Experts of a small language model.
Size: 8 layers, width 128, 15.4M parameters.
Experts: 128 experts in each of 8 layers, 8 picks a token, a softmax router, a shared expert of 64 neurons.
Below are experts of layer 4 (counted from 0) of a mixture-of-experts language model. Rows are named gate (a neuron's input weights, with its number), up (a neuron's input weights, with its number), down (a neuron's output weights, with its number) and show model dimensions 0-127. Each number is 128 + 32 x the weight over its row's rms, rounded and kept within 0 to 255. Numbers have three digits each.
Before each expert's rows: "comes before" lists some tokens at least twice as common just after its tokens as in all text; "comes after" lists some tokens at least twice as common just before its tokens as in all text. This comes from a sample of Wikipedia text that the model never trained on. Tokens count by the router's weight.

# expert 103
comes before: " ", " Party", " Votes", " Preceded", " Date", " Succeeded"
comes after: "\n", " |\n", " of", ")", ")\n", "===\n\n"
gate1:138144138172178157090152113082174106062118195094097140165143104139163106123137115140174117126112137121054153132123133157086178132095130135151197152061109161118103116091139184132096138131093145104101146109106103089131117087122085122122194103181130131140135138138102112117144091173103108057136091095109124064134101114142144096109162224209103134165081109094120173120165136129109076114158
up1:102098169139116085113164122100142082085142146094099150125149041153096088066088147138103121130099067153101122122132106171152071123152146147127154160132087103131116171113120148148071107125115119117172107169127145174128153106168146139104098112089178185167130097114133114101183106074155190178195150174107137128168042137103129105138112136103100112134165087071083095093164173129102105145179
down1:086146105103082171153130068153187136125120090041089131046132127114123152194084150112108092121116115163102153131104183138137101110152087192122129151159047077150132166131154076151080085107142137138110163115227145130144132142129119119116184118110106151135128120122152147095197141100144192082189095126106151118146124126140165128111134163106164134147139181157150159136095131113123131183147
gate2:117120117153105135160137107131109076094103124167147106098181069098182137180123126082147109117141116106115173130135111117126141135047080119132126151168137160081190115142203164097206112114205069077052159130117130115098086124153169096123105088155145108138096107122193156105132090152121074159161154126104179113113101171084096165169115092135154120130138152153128105145079092173127143127093
up2:127096111114096130089093179146110134121090189124118148147105171140192189116151153198135091154153128146202111172143142140088135089147179143106128149053142124161091111073173122106168153152090122114114152131147119083136096192061123087142161150145146154103106112147089091197123144099171138126113107169087126179127133139151155099125169188156138162098103124113164145144161066088124076073152
down2:123126133173091113068146149109116101105239116157097135164181147122083124157129186159173135132180165098141178167133140147094115113110157128089122104103089160141121142083094151137126181121158084116096129173116170160121164095151157101118113128106167094115149102100098134197082134131170142157106100089165141121114141145127049140170140076213123116182156082113147177090165086142125153144098
gate3:126218108105099135139156114161155069132110159133134129097130128111161140160149093156114119191165070142181109135143132065127173125092103138096104130130108116094153132150173117170107153125097191097128143131092136138080167119096152116131142086104070122097092127165067166159099191140144108100115129053123148109097116084096143096167155096171111108158136015115158149153127166111179154142071
up3:090074115151156093119121143141186155142138078090123112149116099151126098067138119121147160087131176135021114116081118142145105134110149098161135114180142141234113078118122124093140131130168083136175088105116157162184088130188126130163144175093107163156138101117155117095152137153102131195119116102141075087137143163125094122104149148059148167072087129154085129139095111146116154077163
down3:196155123060087171119176137146161111138123124162139131108061105057135079160174097135134135126137163079144147115150140173082113128117082161143152091127086149131149078144106122098151170140062160060113144177042135094104148104182104145113170151165130155118072087147095173128076070138134138174065119124126133168145145146123139212170154152119125119162152110120129139109105165137141152134127

# expert 99
comes before: "20", "19", "1", "0", "2", "3"
comes after: " |", "|", ";", ",", ":", " in"
gate0:128134129137123103180136151102112157093129160116177120132161135118106090109134150128123157169202148078169189105115138199132068137139178117153131120106120147128114078160089149081074135131108067088115063118125096096160121130164115122100138193131141114177139127120093120090147162159134122085148149153076142125050119132209142127132157118153203144099090153205165125141165117079175114080088
up0:149155166176143156158131148129097144047043144142102130182148132148119090118138145175156128088141120149129155126087147115107100174101161161135138111079130089087104145157094077182109142133124086095073079106107125103117079141057165095113181159164143149137076120086134110158107166151149094071128143140093143105116131111153134138152183207164159149156139142184149155210155110111093113135078
down0:106183165148054083103114113124168153129124075054071156163138125138150106196124133122110102093122093140175103164077161129136163138122114131110086095159157070090138063103087132134045078110144147113117154146172102131160136106108082140113142146186136126113127115104106080119163019153076113151093170104155122147086104177128137087119102113129117139128088168132116098112188118108148117096135
gate1:145105115124152074119122107150106142140078127130191104053086093101147133120138115155140142122081117063152141118136155169149150141134153138141102105106128153133189103152146160103162113077067136064096136139146104074105080115137145169208133126159134175099096145148132117126087119097164045120077054119109156191128090139154145130114061117139095120162093133119147119129183162167097207169146
up1:166175149174126153142106135110150188143142116136077144206198160152119106121123099127122122118149163193100106087107109078121131142070070137130169150123124126136106162100047110127083131163181117180156099109105158129118183138055106147076100161100118127131159148145116165121148170152094166121159203135167120054112165116085108099118193148121129150131150109109105139101120083106169071126162
down1:105061092120118127079088111129104113119076156115160171129094175080171130107100107121160140185119128075143146110159123146109103086151092116057110168124244127167124100142121144115120195124129122135147062091162110185149124198155099179159153168080113107127135167154093107109154131074099095173130142087131147099118090108110099109087135080162122099174137104118099108140104108164182132124161
gate2:163158124143103149103131120161123106138138145144097150120169129138110133118118175077121119126065120112186133115131115154122204147162059067103163126138146123134200118074147106133116129139098120051141116121142129197089133147194116135178207127151103148059146112165088216152185091149117160122045157146171058140116095150094122121168143087141129118084112112146147106122151133129116106102106
up2:200146135119116120149112134157145129161182111131141165054170110115182173094123142058170131148078096113122166178088175155124139118086134121213111115083153153137139109115155129154149110078090089091063160127123225091106119073200100140130141078144192102108109132143153129088133147091176173146137128158178109126108070145112144134131097106173127156144149118143123118155124151091121170133127
down2:130110152138082140100183101162113153178132077132130145109113137171106061168137149060106146209161145159131120123146170161105199069135144108152135123145103121141195151093089162103113163166134140109139139149176145175152130136112171116137138118122137143125116185161190101162131092155172085119074123151134120099097133106131121131108115100117094051116124088153141192102073195106212109129173

# expert 3
comes before: " ", " League", " York", " Total", " Carolina", " Cup"
comes after: " |\n", " N", "0", " T", " L", " R"
gate1:124131177121099108132124083178109077070123106085111156104116146158131128118110104135153124160101181116157165140128083073225123099199190104105086158125181155136084127099123119122161112135189169103142116114144075107088139111151152171112134150139218112126069140164149112120117148139106144091127097160107112132127118196068105091135130082148117117106107119119094135166188178201148153094104
up1:074160139117142117100067174162117126142119197119144094147151129079122128160163127128104091095155086110118126176106129123042124152096113191129186177128087116081156136162109161123130182129127075128114120143149152100146198172139118122123150127156154104085148110088117135152114077101166070070103127069076164115147093085202116157086143149110188117168099127125131123119127089099114047140115
down1:129127064132144099159093107131131124143135188144150107132076062096114156121155130151067171130124160182157120140120118153104133130157103150120082149111067179148109171079103143116119124150113073144105157083139105081132111114084081172124132166075094134077117140152123132182184098133103087144115108095143100171160024076176131160112133149140076115127107139131134134186158139120033172126092
gate2:091085170107098154184142100076130094084179146088125181110106138097154131103133074107108167108062121120137145199100158151128139113125123170091143167163148118151143144073091115139155137144100171053092133120155134136142156171141144165124161116163119133099157209112121114091103180197154204125140179183175117130158116163108102141131109143188145132102073092108153103108117168077115091105132
up2:129067175195162192131146075087106089051125146106108163107121071106177152127133070131179133102126125133159133115155086104096103136137097176076138098141156099157096152140100133166155125167119137089060147121111121142147116139126157151139118157167112186167169171142109106083083132171089135149138112149126166168151157170107155174143166197117155190126112129116053100133156093105175102162134
down2:083187122109121184151147112107102052119134118141125174119101108122113170113147092117193126122088129096140141123091189134109141080154095175138126170144146133076137130163143145155032113189087135180113121163097095147167150128159148153161161106154156135192180182109119146137184090140126101095146094122144125099201150142133126194140120134119134208122111094120140096071138134120203125124102
gate3:105171143147148165113092095136131111113123208119153108061136103105101104108110119102131141154070129109162138177095175106158079119136151088118184129144125162156132068112100129095188126163129047109167114082127161147133060122153161137218175146123126128098115124149136118126133120150069130211126143120111119168179137101083078206134158105128181158155143152143138140102125093075185113131116
up3:181109073104125119098087160197114207099148116142126147118103074170113104170108125153084062168079127123058107102164110154111104106172137142170146093150126152133096177079183110168127140073135107203138103124135152120096154125146141097066189144151171143142171121155120138136148136105114127130076112123170138072172153156159159131089133137114095108103083149098080164181147150135158132165177
down3:168157137121186147072092164174169158150152144142110068165154137144111078168137141123155144177133049137121139089129143172131130110147113142178141121166162157125120196093143111144144136075147126122133126111124156119100139165156057188115141151100150119157123095152082176121126194108142092126114139112206178080068112130151143165097159179106143135099133075124139149157072110182143194174089

# expert 55
comes before: " of", " in", ",", ".", " and", ".\n\n"
comes after: " the", " a", " The", "'s", " his", " football"
gate0:168164137135154138114137150155155172126126087172121091108092138110159105123084164118113135144169047095180113172083132143102091130120128079189129153121178088120142151140090171140128141169142117087124071159137103163084107114152201099160172139120176157124148171146141144081150148118084131140156160120162112140153151143164061134173134106127105134128077119091212141132083163101218104057134
up0:179130082128110138067125108140092164159098105113136181126134136138127136099153223093115097133096155160166172169060149102108121100113168145092106135051131158130206088094157093190122147094137106190147143134117160162114099135079068085119152136124134125121074134115118150120150182135146167150135106112145162154125159053102165146149125120153204195123092179120095175152146127121122119115128
down0:143156159103167094079128133154067087162089125115149146071142169132117132117151082175115097151118158137121153126089078104120118156083147079125118121148083095174154069112112154154124192125173134132176121148109118186079142135139126161081134123154086151085079148088103134158067107049135150181152083124087174139171182088098078124179126141087124172121119101081133128146128182135145087136072
gate1:132140103100107112144189134147127139187106078106150110186077107129167220062061135142163168160099131102068077129152131092140106139166153109140093091156175135170122129179144103146146081095161149131153120116129120108156127161069130153119111111126100119174138109141113165072115174134120089149142182094149121112139097097140057160118159135148071150139132129108083099094151111116176217101085
up1:101104168120166107168109109131141145150144123097223107100105107136141146145142123088158137128156150114162122151139111126147162163130108156183146089164178131118141152097164112075083138128129185148114069141153118194059190168118164089152116158174186165113148175160165127114155089098103168166117162096033104139151094170135100127122120043147168123139103164088170155127147151159141087098140
down1:076120170178147188158139119126180076157160097123094122127170081171151069112101144155166157086121163135131074159178068109075142108129087139150126128166182144119129108108096166093141168105255128141084136172156127136100119107109138095114099128128120153130115126107184135122154125130128090138069111111093129148168136164164120077065057112112101113102124132161152084097136091138158136078128
gate2:058113084153104172092174097086093190125185174147117144104071109166101081131078116143157127149083102131101114112113124177175127151123116139178140179068173137137136136153168172177070103151159113164164126085143135139119169152138113101159156110143167153166159173082123103133106077135167109115136065144160131125129139115156126163130119098134066179194134131153100156131147142129080137038131
up2:125150071129169154227111128147123116065168142104145166121106149135157137144084094161203123148169099125097197144049100151107108131106153063164163155085188161121085135164174112116159092145111071132141125115180130121118107116134162143138104117183125126114150149114128087145097118124157142123120091195102112148068101083132137131084133198117122173157073170078144173131125141105134126101154
down2:164177133098142129117131084070133136218085138133116162130106116164127154139113172124159129131145121111079073125149101215184137115097119158142103131172150140125171151121140176157092038178077141067148107174093109157087198131102162129118121135086141131129170159141145103090116101143037088179129148138135105145128162152125136112183150099120191107162101134179138104106125181115123120120133

# expert 114
comes before: " the", " a", " other", " his", " \"", " an"
comes after: ",", ")", "\n", "\"", "s", " such"
gate0:080149182201095133089124079128127186128156189068167053135137166088098088113130146092087148190101132177123110092134076126130082165083116151118135104152110119159114137098110175161068130110086133115107167107095089145154099153093143139124113185116179150178069156144099168106159069122093098103131127175142148105078108175170149158157164119108138173112094110087132117095140169122123143131133
up0:168135124115140143155103139127161139125100101086147075162092127115133065138103112130102146128121142109193090078122113151077102127156142065131112110168117128093162113193193129203122122152088169158116146130089066140123080151076110100215112146122091152101071106164125131112142087142060064135162142120151130094082140182152170112150145165035083161135141167120104122117124156101128125111103
down0:139117097154119104140120128176179133136090072132191081103186162115141179132127127122126158135092136108162104080124110138080078118200141098139097105148114129093152135153168158125156026108125156117111118136109090079115130165144093123143087175096152129140137105194149111066130129138140045179183179124116109054131136159121125195115130093053142097108141163158119119124108167115174150109118
gate1:164145164172154134140140143118122143137101092123134089049128079101136159156148127129154133061132124088121123126134095100107102141065119131140151138107124089152103106166084084196168139160188105098122127061121139102105131179127138144138122103117070088169165134110162135149142049075115132123082164097135093138197141181149109162096091129049120145112150124183137153066070143109085191163128
up1:106151132148146109155089087137049091173078073151157080087152079126138114136126101141131167063046172131153161095172109079114165082178130101160080097098125052117127071161108138129144106143166148141162151127169126134152135193147107128123103113111119143137157104111133168112158078090154106155084154102124118087123122136154140142098057091069119087120136149192102146120103146151138193143161
down1:112107129194164096149144150169165072123139077123126161089196147116123141094085108072101101116111159149140119158154168163095124107177118068180101132068148119090103146121167139116084003094092120119128161133143097187138111053134146076113091146145108142158117167172124115122145066124115106115108165132131165132098098168140192074109121152114096138103093121130077171134125133117168135122140
gate2:138115086101108058127131115159145153148098101147205140123056149076089131073141161145123132120113102089160090081103123124132102109136138145083170097135070185096118121070158132162154151135099143139157137086133072125087120144170048078108156167124102100202117079207125111108146149125058156147125141145139146119165116152095083110135134094114101082085116144164137112109118144101103072147069
up2:113153139172128132099139143152154101167125122104192085126190068106070222055153063106118158134085182128129161095140123104128126154103103146109163120185076100211088096090116112114141122114096130128140128124134084113075148131111131146112160161119132108131138094185080144119154118084160136125088158073100103067153116160107143089089115070117117150098165101158166161122059161136112131149136
down2:138153169146091080101135144117111105144122141096114087124151083102112121145151074201149082189112100171094161136112121109158119136104165183129091135220143146120137124132094097144098035133090152118154127136177176132110157106142109132112131069155121153101092100062129129136125170155173118134072113048128103124136050127119205115078141090144173157144124126100149157158075143151123146137084

# expert 50
comes before: " |", ".", "–", ":", ";", "st"
comes after: " ", " (", " \"", "–", ".\n\n", "\n\n"
gate0:158145145124096160154108156140143062137158103156111160077145111152131138102087138185143161164130145128089080082143196144099133089148162126186133079105098147172091114156126136187140095148072107124139121126127124114151166153149081133167167089160105120074115101178140076099099147110135166129110191122059079107100100094159167129187119146087138129124099076168103176105114113093188189085084
up0:055153170139149112149112092061123133138080074109140117150094107112106072140151149063132136160159144125151095107143138164094097173095144116056140111174166093116127140104064141090116132075187122120176099092104171097132095071167135106124126102124121141105152049078116079117121088101104117099114163118176136139121176136118061143134148034090100148121120103076117120149146144105117079104152
down0:126110148139140140113154089115077127116114124049141187109104095110119062132119122148097129141194162128132115160140124095150103086117086103123149058161108118169106096184117095093168248084097156122111158090154086142164162081106174177106156158119087126104154120126111144140150108100130145079018147147123138111125118109133112084155120068146143079130146107100125131164141118131138093099187
gate1:120137102120174124093174117162143205150096124138134152136207093090156101126141138136096176094124177142171124085131113173135165151109095136098094150145170117105092138156081113157120164082130144160108070103104103146113106086154153182105094109086173076148144128142043099162157187106141082058140164133135107135165139171132135058098135164174115085143151107134126142105093135158084203152128
up1:147099147139120129143085130075093053132143086109173103088069138161126159116126119107159078118194083114123112118086108111144089098119189102149126091115112147124189129138163123063141100156078057119128148145154145106134209150121099107111183179152085184133127136146177218108107108116124175210151120123071147099110076125113145167144111100106164162147101145120140106110125142087126096136105
down1:151176146156077098161070143140116122101153202090137109105112115073171098129085120127229105135184133084153180164104205062134041150135153105075129144188091115137094120132152111158107162122150153139136129179102126123126099122095130122150093138161041185110136118104129149075163112111119154092102119151109111151104126166162157111140131143092080097139163101145106104150129148152144137083127
gate2:159123161157116096180108127200145101093114066118096135051085176183185095178089135181122138115210158126152147101158113093083137134108128126134127099123089120161146153114112089104173120128177129122122129112166131145150054156131075132148110167116096123105122087144113056168115084161168180130077109128180147132081116127115080124068109094180103149175137159120159130143127091165113091130139
up2:083157161074090116119077163097103143135168124160137125120144107073056161100124129070141093101135147106071142183138090136126100086131120117150168152143203115104079170143172157198114129129107094142140146176057082100098135081130149092163174107134181129103144160142180156107136131108092117166157131138122093124193158129103170194188092123084080127137127105130098112111103127095125192118147
down2:131135097095145107106109130061083106145094125122144188130149141145140129090168055151141109193107213140124139125140152117079132059103131097076146132092160161089113129133041104088117143135097119122181124091085159079120105084139125087136115085121121122140130135177080124129132093142176151180147119118105120144160107156137104081110130113132089172188134071117105101180108096125187149055071

# expert 39
comes before: "20", "19", "1", "18", "2", "3"
comes after: " |", "|", " in", ":", " November", " September"
gate0:141133145102091115167104098166077197139144107130163092113109126125123178092151166115120203130153154037153108152139130146151115145095139117069155160118134116169119175118073160102150136114087168147129114147060155086110085115152105130081140182087137117120102126183133107150177192108107183126133148073178093166133128083163104105090131088123064099065133130121140173182105180127100153138121
up0:148176098122180141156124076110161122030133148066086112143142176136115094163113075167131144074090103154142135075142139123089161121179183181100147133141130136149055127119097108124175142155171167121159109138092098153143096133088110124122164067122137134120118103095114051130117140138116167140156197134157147109128124119101131051148130171114112121094094154051086120163153089121068145108116
down0:135120122116132145107087123186158095104097124130176127122137134088083142112143067117109075111083179166126159132156147133078174195161085166146137139124117087143151085124169096187111157102164128137089186103102222115134157119103128081141140139112074108087171111120108133196127119171089086113127135124077100098213179125139151168106078106106114065104139143138158074146163106174134120140141
gate1:205060089136104021216209138152136132108127108128157140117121069088116147124111108110107156164176128134110115114062133105167077096109148128167129139166142135142149127147120104112064144141125136155155117114131161125083094117104088158136161114092119153154130147046138172132105216150103097116134122096120102083148081117158091161076100124097099102160159073150151145131152114121147140116149
up1:163084127124124087144156147169076111137163095124141126104125085113110147112115131072133179163156103134179111194109125088147109100107112084157156165151154131106155108130099123146166137115134145172173109088137174173150160132137052139117231102065110136114133141097147165166089138177112157110085122119216073106118135112114056175077173101095095128131186116104106171105103123093126100097134
down1:114122167167128173156151160069122127143154145162071102140137072154121183132105121167097118138148103166119125170117118060109172111138162149138052149094123123144099129178052157098136050102145113157115125178113135176106068171111117145113118082136135212079117119118130095114119167110180107133107125173155142114067100092118146085081129170142112150164134159109112118139124102063169119092059
gate2:151059146076122095160144107122100151127130138110201130162155089130154149157137204089100095147097169159109084067151122119146136106145137166120192123097125094125124121057105160135095138158102157161135145139105168093117129122114123162098147166127160117125124161165124086125145118077123144136222131099106179139145213129064153076114152085145107097130137139136134153117045136171090196160093
up2:111124116130130133127143127131102092137137121129162128096165090109126149085119075112165140141124083135099159181142174180163078134048109117191112155161122125143090126160142130108132143095136085114121109120136163132150164105158106103155120110092111092185190061066136158115150178151135149113096072108155049147116048108167145171116092135127107150098085113162181107145208136090117084115213
down2:069122121108151129105121126089070144111131070117169107163142114055172119146079141092131099162167121114156148103108166098122119100092144113152109081169208122067146121144171108083108170119133139105156061161171113131131122146113096141108125177115187075185139110137090095148148150103112077074157096103146154132128118125122074101174135144146078156188180178128097124108133125232128108128111

# expert 127
comes before: " the", " a", " to", " in", " his", " as"
comes after: " he", " He", ",", " was", " and", " she"
gate0:178154077150112160126120137167142163130144102114117051149140149129121060174072146136131090113119063128141152141131059111050152144156115067145146113133154170088105133150171137127191112041140074110148111077152140144151110172073124125151152127152185131137143142177081161114126116157115202110173135087130110081095148146165186150119115135157136113106141130184137143109102189131160163104104
up0:145128091217095102116109113186086125142105129136200066139107087130123187160123124141140115104170123115157165145101097162085214131102126103104181107132074174120156131145147128127131105099129099092107126098137114187120138195102158132110155153178124102134149173152067170153105117126091148107109133156089073113127117129148179170043072141126105139094129111149140173156170197086136129146105
down0:084161161117148112119120108140144123074125162149143127142139119117128170125142125174081165133109163178071057153072085159135079098088093115140159114173117160111150092148133148115102056141171141175169134085113145063111147136103125099157116207178124146132201161137125111147082068131154142139135134105159089135097157084132068230150128151165116161163123118111135120176143154143174176121148
gate1:128122095204218126119125066161137129130021115167099103108187116129176113156156109101082149098151140113119169104150121131102061119128145139128154127117159147070149128100134122133164115112116113128127139069094121151079126095100128184139157137172159132124088135136135136139107032151131157112153118136142116078096123152166110084088196160152138128167104046099135102082187121136125166149111
up1:113105116156097154196153142188145095136092148127127116129105113158132171138068154097103157147114121177069116152151142158043138138114098095163135122071239135143111139141114113198165094145181070128177153104145143176144083185140092124141119101146163130137100141158113115120193116180133189101112158086159095139120142084184153090129181091148109118167125168118101132149140101135137164123106
down1:106114055136114081103185168101172147130148046117092124149191164133159160144151137153161111126118162121055090116154136145087101105140147097104145140149104133098111075114092119164129149129091108149122115181113126085066092149128140133143117132097130085147111196137121142154163109087116147157139108136145077060135153175092146154073103201101067117178079127129054123133149164100170116102076
gate2:108130117125097198168086105085078165130077123075176106175102128131192121117153107081158149134095153122120151097138112123141137139113099212094147135127162126135146109100114136088162110098052106136143153076136127077139144115150176140083093128059125108162102148128135062136124056162122108086166076156161125215096101135143153173146134129146107064082112124136137084120065141125127143153094
up2:144159167117164074108171153154127116145156174208074154093098105100092128136156121123077114109142146074160128099146152156148122181082122046150171160130067102105107156118158154171111165130121187075134100153068101122113124105133159184152183115163139109098110161098107139147151116055126104115133127095112118125187163103123152079146074132068123105148100082144116104123189125150127114171185
down2:123131139130160167161139128119138131113153118149131111145087164147153107151116111072122130127131171074099100098193092141148146143122056164125083125129060050116056151108176139049150119098142134126100155110107131093044113067133168127122116187167181075132130179124130113154144137129147160113164119097092146130106111079141100102115081156170146176117121164113059097100123168111167066163167

# expert 89
comes before: " |", ",", "–", "20", "19", ")"
comes after: "20", "19", "–", "18", "00", "17"
gate0:137114103153155109147115097055142164103163076171154199095083125113078146165125135193090095142124178177166113107157141136145075103153197117115125094054146101112100114101076121111084118117119167138095142157125076077116107144080098114074130230155122093125163156112148153127146148072131145132132112170136153131071142122123139077138133083082074135120107130114138141154117185140124181113150
up0:170079113169081129149116153121133152139124121145128138147145136094082201113147123097096122172190165118082039083035131106118092139144133168106123132129107150096162139146029105113082142170172117189174084139172082174104171118130129125113160145084085137133148137157147095138138141112088136134121122194102132131170120123113123126167149105075156150178165160134118137077116142049139125153122
down0:099124114141161117134121156171124142180165150140095093112092092138127099150034077100148160111121134090143102150175137141166128145161125155137096110131209109086080071136153150187142060115132165162080142119087115087135075159118128136182101077182096106155131111096163128148083142127089132123146150052110117161108168126094095169127117043154156124099066166137165098112108130103082151142147
gate1:101107175156153074142080142119146071112107182094135118191202144173134138085159136096162150130094181112095133190090095155102155173114130120130178162104121189142181090110110104130164107110138108159125149100154114120121124162123076155124125096145137122137171098094052125155108089156106122050146155106087131109232127128118184158123103119084114136117152123152096177184131111088111122095105
up1:132093119089088122112142155088195137109175101074211108075091137093103143096122161142133082150200081070122128102139133077159101090109128189110142131147157174139120125109149138097095172118084100101131083141133123141149121068140145119083161124074127138105116144177095092090140143117128116190143095123117032145096143104081168106110149147115170133144085068143158109113065169087126156130131
down1:158073115097132131152181174128144122086113151123125132101073144137140115108137067121155143145074162124105072139095095131112079133118133161156095183088094114089152135101127106130115131102114075066162125137169164162173133094173169126050176155177116186171157141107077132190116119106150120079114091135082109068147174153170120219113103150119106140162140126152151131095169156141129062151143
gate2:098132165122128131089148086157104142175108106149129135151071057109149115129073158129194065042091112123135185136131096047110159112106087108144121106158100128195156105161076163106129134111147077080142100089116143126087116157102138204180130153169140127081106110120133124108125116104106139115136121156172167134117145114069120121107137125135114069103104138142163117098107144164130087236123
up2:155102134131133188079193185137110118158145085152131129209085074122123093159061157097117100111117099127098139178141095051118120120158085109145095074150109116158164118147091151150092105176175096143154096099133139178104081197155144111165164126165121137119113101094150143156139145134096155164101128128194147124118131079111110138140156111072108125138137135112081110090102123197162113215147
down2:127165068115088140168155083104194142085115147138076128158099101137108153122153150086125143046125063189107131129080127126109184064148119125128083105113097104149188154145098111102105074157186125177147137122112128138133156136107135179128205099167099144159087115131178146162128148115141172142121095158166101116110147097122098129163114107119114090134123187088123090132116066054086152148077

# expert 13
comes before: "|", "1", " |\n", "2", "0", "3"
comes after: " |", ";", "|", " ·", "\n\n", " /"
gate6:132133122190182137106161087122137140116096155187100125112140103141112124158177113198082107146119158115118150044088123100123157101096125178102100130146104146099169111168110178089120144168146101119124143157076121121128128111079079181136132089161155175118126125102153179120140133119173098134158088159098171137120140138094136152106147156165124086184197122103148097072181157212127177212132
up6:115041074102081083147127087125127112102147167098149136167168174099127094096115124126137143110147075137141103159107135134113138131171142161153152117110130129099059166173109113156099139085100206136147128124204164112104177128213129056124107105105109145118129101142120069155119094147018095079108125115119139113123077115141137085155108121138161148163125166098151121161125065158108136080123
down6:133075165088099142071097129087102127144135129111135114088109146105209110131137154126114158110108169134093135062106141125171098109108090159124138036078115133182069075139123113133094175194088186158134088086176128110108145207168110123138124172087094092134113151119091116115116141112163161087057098167141140166120119112169093131172104145121125138085074156168135170120109130135139163107161
gate7:055083178098162119136161155117115136150070158067127161146114147087130124059147136123167089151136146125095139128126147172090095123056108135120178141126162129134146115126125133063090167088093102125143085036093153130133106134197097055133130138095098106100109107170088074093103120150086120118097129094071052106107120120089136119086124138170191107138142126190124148140117137096107143117094
up7:122116187121145222140196185138127076146152099103107163157132120078106140156071132130112114047178132094123124205100112103167043098177164130164132114140162115141130136107125085136163136101121158146117056133094120135091164161152116109109143144119116133112161098134143139107151162071150108148126184148076159154147126139142163141124092144111144088094136126159134158124038166142169099125065
down7:194147091148184126116135169064160171167121095119149114166106161151129130094183145128152096109099179128100137152107093138141121118083155123140130103069091167182124069128129123151126109170111085081070165189097126135124097098159179114138132090165112103133101161112081157150068074146157187149156128130108117168149136088076116133136098131207118139135083146167131084117139217165115166106131
gate8:164096164069076147132123128178106130141136136127142179122097134082088127125046083142090196090100111113146113072193172167110107123177141097134130071147166111094152144161070058108124128138170150121181110133142132178127128188189123096106090123080074090087117134155120126122139116116148116151123145140125140122083050159131139096116112105090172103135226127164158106115118145158137120115132
up8:147114123066084118079113124115100070112145150143139137155176128108078119104109121141104161092121104061127153145146134179079126081167147083171164094150136132090180146147053074074121110095162159141125103129149099153126181144174106095099140160093114131158125079131197102167167096089144136156142130122129152098134035084142146109106093111092170099163207114158137110127136171166177129096154
down8:110079131117122100160193166120163167111166158070125113126210122160124155173142182126071122168121089155140145094131118152133081097129190100150107122130139070128107062158134133128118074153115099156168122125143122077101112115164136067076125131085128148145153150080125098092194186130130150136133101105097134116095144103087147137144111136047103113149131092132133134129195044065161110089148